{
  "balance_loss": 0.0129,
  "optimizer": "adamw",
  "beta2": 0.95
}
Below are experts of layer 2 (counted from 0) of a mixture-of-experts language model. Rows are named router (the router's row for the expert), gate (a neuron's input weights, with its number), up (a neuron's input weights, with its number) and show model dimensions 32-63. Each number is 128 + 24 x the weight over its row's rms, rounded and kept within 0 to 255.
Before each expert's rows: "mostly gets" lists some tokens that are sent to it at least half of the time. This comes from a sample of Wikipedia text that the model never trained on.

# expert 12
mostly gets: " in", " its", "In", " this", " This", "|"
router [105 139 118 142 129  82 105 150 169 128 133 133 144 128 143 110  79 127 107 128 125 179 151 148 157 109 109 143 145 114 141 139]
gate0 [ 96  86 126 142 134 113 122  67 114 147 144 127  93 133 125 132 132 140 127 130 150  65  90 124 145 169 109 147 169 174 120 137]
up0 [128 144 136 106 134  95  93 133 160 116 120 136 106 130 133 189 160 107 158  81 107 102 131 132  97  84 172 146 118 110 122 103]
gate1 [ 94 126 172 136 128 130 141 115  93 102 125 118  86 158 126 111 132  99 118 101 135 143 118 111 127 147 165 134 104 128 114 123]
up1 [149 115 149 131 151 141 158 111 114 141 140 133 147 102 175  90 135 120 110 121 105  99 133 204 111  97 116 143 154 137 140 122]
gate2 [100 118 149 115 122 175 172  94 124 132 105 116 130 118 118 108 149 149 109 152 123  80 125 157 109 113 139 112 178 128 152 172]
up2 [102  79 144 151  99  71 101 131 157 143 108 136 150 152 101  63 118 121  89  98 136 141 101  97 166 128 122 110 149 119 142 101]
gate3 [149 120 138 178 120 196 133  97 108 122  88 136 117 135 144 132 118 135 155 130 151  93 131 195  90 149 151 131 148 116 149 166]
up3 [116 152 130 110  93 122 145 148 103  84 146 140 136 181 101 104 105  82 112 130 102 155  86  93 141 165 143 102  92 135 153 112]
gate4 [102  79 143 126 108 171 139 104 125 123  85 154 118 161 125  84 161 117 121 140 137  95 133 130  99 132 142 138 154 132 134 150]
up4 [102 120 122 133 145  82 141 113 108 168 120 105 121 119 123 132 135  99 135 120 134 154 126 128 189 139 148  95 103 123 120 133]
gate5 [101 108 102 134 142 128 107 104 101 184 139 159 111 166 118 139 136 103 172 134 138  96 137 148  85 154 115 155 132 164 123 125]
up5 [137 123 120 189 106 129 150 134 116 141  70 110 143  98 123  73 134 127 115 112 134 112 119 105 129 101 129 113 113  70 121 138]
gate6 [114 138 123 163 119 133 169 123 117 148  94 122 132 143 142 113 145 125 137  99 133 166 122 136 125 141 134  95  87  98 132 144]
up6 [102 166 155 136 145  92 106 163 130 119 121 139 110 164 138 177 140 104 122 109 134 110 149  86 131 160 171 125  88 122 162 117]
gate7 [139 155 136 116 109 120 123 139  93 104 115 126  99 125 180 150 149 135 133 147 164 140 152 124  62  86 144 116 124 154 136 121]
up7 [130 141 122  74  99 111 133 140  66 118 119 110 114 119 184 105 113 116 102 162 165 132 150 131 110  98 157 140 100 151 134 165]
gate8 [120 142 149 196 128 130 134  61 118  96 145 147  86 135 109 143 139 151 157 112 155 142 114 169 119 134 129 148 171 131 120 102]
up8 [150 139 117 144 105 145 100  83  97 126 111 129  90 120 135 184 143 101 182  97 150 113 131 129 145 123 135 164 158 138 110  95]
gate9 [178 130 149 157 142 108 145 118 145 133 104 122 114 143 129 135 115 130 165 105 153 118 146 185 159 119 122 143 183 111 151 141]
up9 [116 125  98 103 117 137 115 137 124 152 139 147 124 126 144  88 141 129  87 150  83 133 121  96 128 118 144 129  74 163  86 133]
gate10 [125 132 132 160 177 162 151 144 124 134 124 141 143 123 136 133 112 127 145 156 153 136 149 132 148 150 167 103 129 123 121 174]
up10 [130 117 169 113 106  74  92 105 127 114 124 105  93 149 108 113 137 117 109  93  90 102 121 114 113 114 107 113 126 133  78  84]
gate11 [165 113 169 169 104 118 118  91 132 126 104  96 128 138 126  84 167 106 126 132 122 113 122 168 101 141 152 157 214 134 175 110]
up11 [ 78 143  96 124 187 124 150 128  77 122 163 168 125 148 114 149  78 119 113 147 130 147 128 108 141 126 126 116  39 150 125 150]
gate12 [125 108  98 179 113 158 155  96 132 118 113 117 132 156 133  85 147 165 128 118 134 103 121 142 109  95 145 148 155 124 126 126]
up12 [146 125 143 107 186 117  91 125 150 136 121  88 125 118 120 143 121 173 125  75 131 118 166 150 148 122 156 166 182  80 131  95]
gate13 [ 89 119 151 129 153 143  99 129 147 163  74 162 141 138  90 147 120 113 112 149 105  82 113 109 193 141 155 134 137 106 155 149]
up13 [123 123 119  89 111  66 138 138 154 100 170 122 102 150 108 147 120  76 161 130 140 117 121 123 145 136 131 123  70 169 129 120]
gate14 [145  92 139 194  86 160 147 119 118 155 121 162 150 137 123  99 170 107 113 120 126 107 143 136  66 135 116 145 121 183 122  76]
up14 [131 123  93 101 174 172 121  89 105 135 140  90 127  90 161  85 106 120 121 135 130 136 124 144 162  89 123  59 122 159 116 169]
gate15 [123 109 137 158 134 147  88 128 112 128  86 176  88 144 106 121 166 125 152 142 121 127 114 127 130 158 128 127 143 144 124 135]
up15 [110 135  93 120 103 144 150  94 131 105 114 108 110 117 151 145 103  95 133 124 131 112 138 108 144  86 154 110 107  86 134 135]

# expert 32
mostly gets: "'s", " this", " This", " November", "’s", " December"
router [111 118 116 142 127  81 126 108 135 108 162 135 136 100 101 160 114 123  89 112 127 147 114 168 122 148 107 122 178 108 126 110]
gate0 [113 163  96 148 161 114 172  82 103 109 125 109  63 162 160 133 131  87 160 147 118 116 119  95 104  71 146 110 111 111 114  97]
up0 [118 153 149 124 139 135 113 179  76 139 180 119 142 106  92 133 125 165 128 125 114 157 108  92 149 186 134  92 136 115 106 136]
gate1 [126 129  90 144 134 186  76  93 125 102  89  97 127 133 135 141 110 144 129 132 130 124 156 136 142 117 139 149 149 108 142 120]
up1 [112 135 120 150 114 193 109 104 110 125  67 117 143 144 158 130 107 108 130 141 126 114 160 181 125 116 150 114 143 111 123 158]
gate2 [144 139 128 140  93 115 128 113 127 110  93 132 127 162 109 151 108 106 151 125 128 142 141 119 161 130 161 144 112 107 122 139]
up2 [122  98 131 130 146 131 132 162 105 145 151 145 129  79 142 106 130 111 103 147 154 125 164 128 111  95 120 105 139 144 132 144]
gate3 [125 135 171 152 135 101 157  96  91 128 131 133  68 125 111 138 115  98 163 135 180 128  67 112 145  71 148 144 111 148 102 107]
up3 [135 104 107  95 131 132 103 159 144 147 146 141 139 106 140 103 155 107 142 137 131 100 181 105 132 154  89 133 118 113 144 149]
gate4 [123 112 140 150 111 126 128 121  84 128 137  96  75 114 199 117 156 145 155 157 117 126 153  79 111 128 163 135 123 147 153 138]
up4 [166 123 135 144 109 116 131 124 172 119  87 112 111 145 143  92 134 124 183 148 101 126 138 155 144 111 136 104 142 119 140  98]
gate5 [ 99 149 125 107 149 164 120  99 108 118 133 147 129  71 160 141 124 136 124 173 148 108  97  93 174 136 152  96 147 135 109 130]
up5 [142 160  98 173 150 120 162 163 138 129 126 113 166 154 110 128 145 149 131 152  92 144 106 154 119 105 137  75 142  96 187 140]
gate6 [139 124 128 164 115 126 172 108 109 166 142 152  95 145 114 155 151  93 178  75 120 117 113 157 118 141 107 157 106 152 110 164]
up6 [137 135 119 160  94 142 149 127 146 114 150 128 142  98  79 124 137 111 147 146 130 120 125 163 118 136  98 156 130 134  94 149]
gate7 [120 104 175 138 113 123 115 116 145 152 107 147 151 179 120 123  94 109 124  98 123 115 117 124 126  90 145 182 113 133 112 165]
up7 [127 103 145 123 148 116 125 117 134 160  85 135 182 169 147 100 110 123  88  93 139 137 158 159 111  99 113 152 140 115 129 129]
gate8 [130 129 138 119 131 111  73 105 138 118 136 139  57 133 169 107 129 124 142 125 104 111 122 158 117 118 144 165 102 145 154  70]
up8 [140 112 139 100 112 128 112 126 135  94 139  98 136 163 153 132  90  97 130 117 125 123 128 126 136 133 156 123 153  87 118 133]
gate9 [148 122 160 122 110 107 166 108 118  95 118 146 108 151 155 118 115 114 119 145 116 112 101 110 156  91 123 112  98 151 120 124]
up9 [117 172 167 172 100 162 119 178  96 141 165 136 135 125  81 130 137 169 141 120 146 167 121 126 126 174 114 120 112 158 102 137]
gate10 [135 115 130 129  94 103 112 145  89  97 163 133 111  88 115 143 141 129 165 133 166 113 117 152 114 149 122 147 140 132 131 169]
up10 [122 112 148  71 106  98  75 132 103 120 142 118 131  89 127 132 154 149 149 129 137  94  80 144 121 163 122 144 153 127 154 164]
gate11 [142 129 109 139 117 151 118 111 133 133 125 135 132 150 117 159 132 116 139 155 149  86 128 113 101  96 122 168 141 124  96 103]
up11 [140 103 140 135 142 106 125 144 152 147 115 103 137 128 163 132 153 107 159 117 170 149 119 162 129 127 137 124 142  98  93 126]
gate12 [123 103 120 137 135 107 130 166 119 150 146 154 103 110 140 159 146 121 128 137 161 109 161 108 157 140 153 136 144 161 137 182]
up12 [139 146 151 113 137 131 167 141 145  91 145 121 130 119 108  73 120 151 146 139 103 119 126 155 123 150  72 148 149 132 110 150]
gate13 [133 125 120 146 153 150 144 113 139 164  88 154 122 154 144 126 129 146 126 162 160 111 102 130 156  91 144 112 116 105 133 156]
up13 [146 129  67 158 120 142 129 125 147  91 125 140 112 112  98 138 142  65 143 145 143 124 114 150 133 100 108  99 170  69 155 175]
gate14 [123 145 117 122 111 136 110 123 116 144 113 161 120 104 126 130 103 125 159 131  92 135 122  79 136 107 147 196  89 146 146 142]
up14 [103  95 120 105  66 130 140 128 149 100 109  94 114 162 137 100 144 164 116 166 116  98 101 154 146 128 173  63 108 131 149 118]
gate15 [174 138 133 139 114 151 125 154 135 107 119 165 109 124 127 125 107 125 158 155 122 113 134 134 179  84 128 138  90 122 142 156]
up15 [108 106 125  77 105 129 151 121 135 117 114 102  94 140 150  68 159 121 163 121 112 104 129 133 150 127 160  58 149 164 128 121]

# expert 44
mostly gets: "\".\n\n", ".\n\n", "|", " while", "===\n", " is"
router [ 87 140 126 169 150 105 107 114 152 135 110  83 135 123 140 130 105 130  88 134 149 153 113 151 149 107  87 124 173 126 140 113]
gate0 [137 148 160 113  79 152 140  90 145 134  99 137 136 121  95 124 136  69 129  94 118 129 110 125 125 164 132 118 123 113 142 100]
up0 [107 128 113 192 153  77 127 136 113 127 149 111  92 135 139 104 132 149 127 147 105 122 150 120 129 109 109 136 151 187 152 121]
gate1 [125 137 112  85 156 131 158 119 118 120 145 129 116 128 158 115 145 138 146 180 113  95  99 152 112 156 170 110 166 122 109 145]
up1 [156 132 169 119 173 142 139 144 158 140 163 164 163  99 115 137  94 126 130 149 103  77  87 101 133 137 120 128 142 192 149 104]
gate2 [116 118  81 121 153 109 108 109  90 173 137 106 132 150 116 152 124 130 127 156 104 124 141 159 112 131 153 125 109 129 123  80]
up2 [151 136 119 113 120  99  80 124 114 175  85 129 139 132  93  92 122 132 115 137 124 119 122  89 132 144 113 146 160 127 155 152]
gate3 [112 128 102 155 153 125 129 134 120 133 151  82 139 163  99 131 116  99 131 116 132 180  97 118 136 117 124 130 104 109 131 117]
up3 [134  84 121 149 126 148 143 102 159 150 105 168 130  72 126 149 138 142 142 131 116 113 151 186  95 131 155 128 146 144 127 151]
gate4 [132 119 149  92 127 115 137 144 139 135  73 164 129 146 122 128 105 127 178 148 142  96 114  95 158 124 125 113 136 166 104 161]
up4 [134 143 149  95 158  85 111 147 104 187 109 142 126 112 109 151 128 105 121 114 135 129 115  90 139 129 109 130 104 135 152 161]
gate5 [120 112 129 172 116 149  75 114 100 137 150 132 128 139 134 115 119 107 149 105 122 131 133 146 133 159 141 152 144 154 126 120]
up5 [148 140 128 132 148 152 128 133 127 111 138 109 158 123 148 148 146 145 108  87 100 124 110 132 139 119 118 150 121 110 138 109]
gate6 [130 138  90 124  99 106  91  66 104  85  94 142  90 148 139 124 133  96 122  98 123 148 140 115 165 139 138 124 123 136 142 102]
up6 [130 170 120 121 155 151 113 101  85 127 115 144 141 154 149 167 104 112 131 111 102 130 107 129 141 148 112 127 113 122  98 159]
gate7 [150 120 135 104 121 110 130 127 127 118 115 135  78 116 163  79 119 110 139 154 100 157 110 142 103 135 138 126 102 120 169 143]
up7 [ 99 137 141 142 131 128 175  86 135 116 153 127  98  80  98 124 119 118 124 158  80  84 149 141 163 107  88 129 165 151 140 110]
gate8 [ 66 128 122  69 143 132 120 153 125 141 150 135  91 150 117 135 139 136  96 126  85 112 121 122 115 134 110 150 104 122 150 176]
up8 [ 97 113 136 116 123 115 121  98 122 131 133 109  77 141 166 114 159 147 136 133 150 143 162 164 135 115 144 153 124  73 125 131]
gate9 [128 134 180 111 128 111  92 103 158 142  68 145 146 152 137 145 126 134 133 102 110 113 119 122 162 138 127 134 146 152 131 105]
up9 [124 144 131 144 146 132 155 140 100 158 112 103 132 113 110 122 122 133 120 145 116 178 122 162 124 145 100 132  97 116 143 151]
gate10 [155 119 107 126 154 125 112 105 118 150 119 120 101 151 125 116 133 140 195 140 122 149 118 170 104 109 130 130 109 138 132 143]
up10 [106 165 130 143 104 108  98 134 100 133 135  97 126 107 125 135 103 106 123 110 126 169 118 118 142 138  90 151 146  68 134 124]
gate11 [106 111 112 113 131 121 101 154  71 147 117 139 110 158 121 105 148 111 106 140 119 156 128 158 120 177 139 113 154 113 111 153]
up11 [160 123 153 152 112 150 140 108 135 109 117 133 145  83 129 115 136 135 123  95  83 111 180 133  96  98 117 155 135 152 138 179]
gate12 [122 125 155 125 133 172 154 137 121 160 164 149 161 113 131 125 105 137 142 123 140 149 139 123 133 135 123 120 118 182 117 126]
up12 [115 125 130 138 130 137 134 110 145 110 150 126 112 103 132 150 126 111 150 171 142 120 101  95 131  96 161 118 116 161 114  86]
gate13 [132 148 147  92 133 112 106 110 140 117  56 145 116 151 147 129 123 138 172  99 129 170 116 109 129 127 148 102  80 125 165 140]
up13 [ 71 125 119 176 113 125 129 150 119 118 149 112 112 128  83 131 157  91 100 110 147 151 165 127 125 111  82 130 156 127 133 138]
gate14 [136 146 144 149 126  89 118 103 116 161 155 119 112 116 113 138 140  97 159 122 180 136 178 137 167 143 141 133  89 164 159 135]
up14 [127 117  88 124  78 131 129 113 101 115 120 136 107 145  98 113 181  94 145  96  91 163 175 141  91 109  99 132 130 150 113 134]
gate15 [155 156 106  90 167 188  99 144 122 118 127 114 121 104 133 146 163 164 111 138  66 112 131 173  93  96 112 115 146 112 160 137]
up15 [106 119 134 150  79 128 133 148 114 119 124 146 110 153 112 121 138  69 112 117 157 166 115 126 121 176 143  99 106 138 140 127]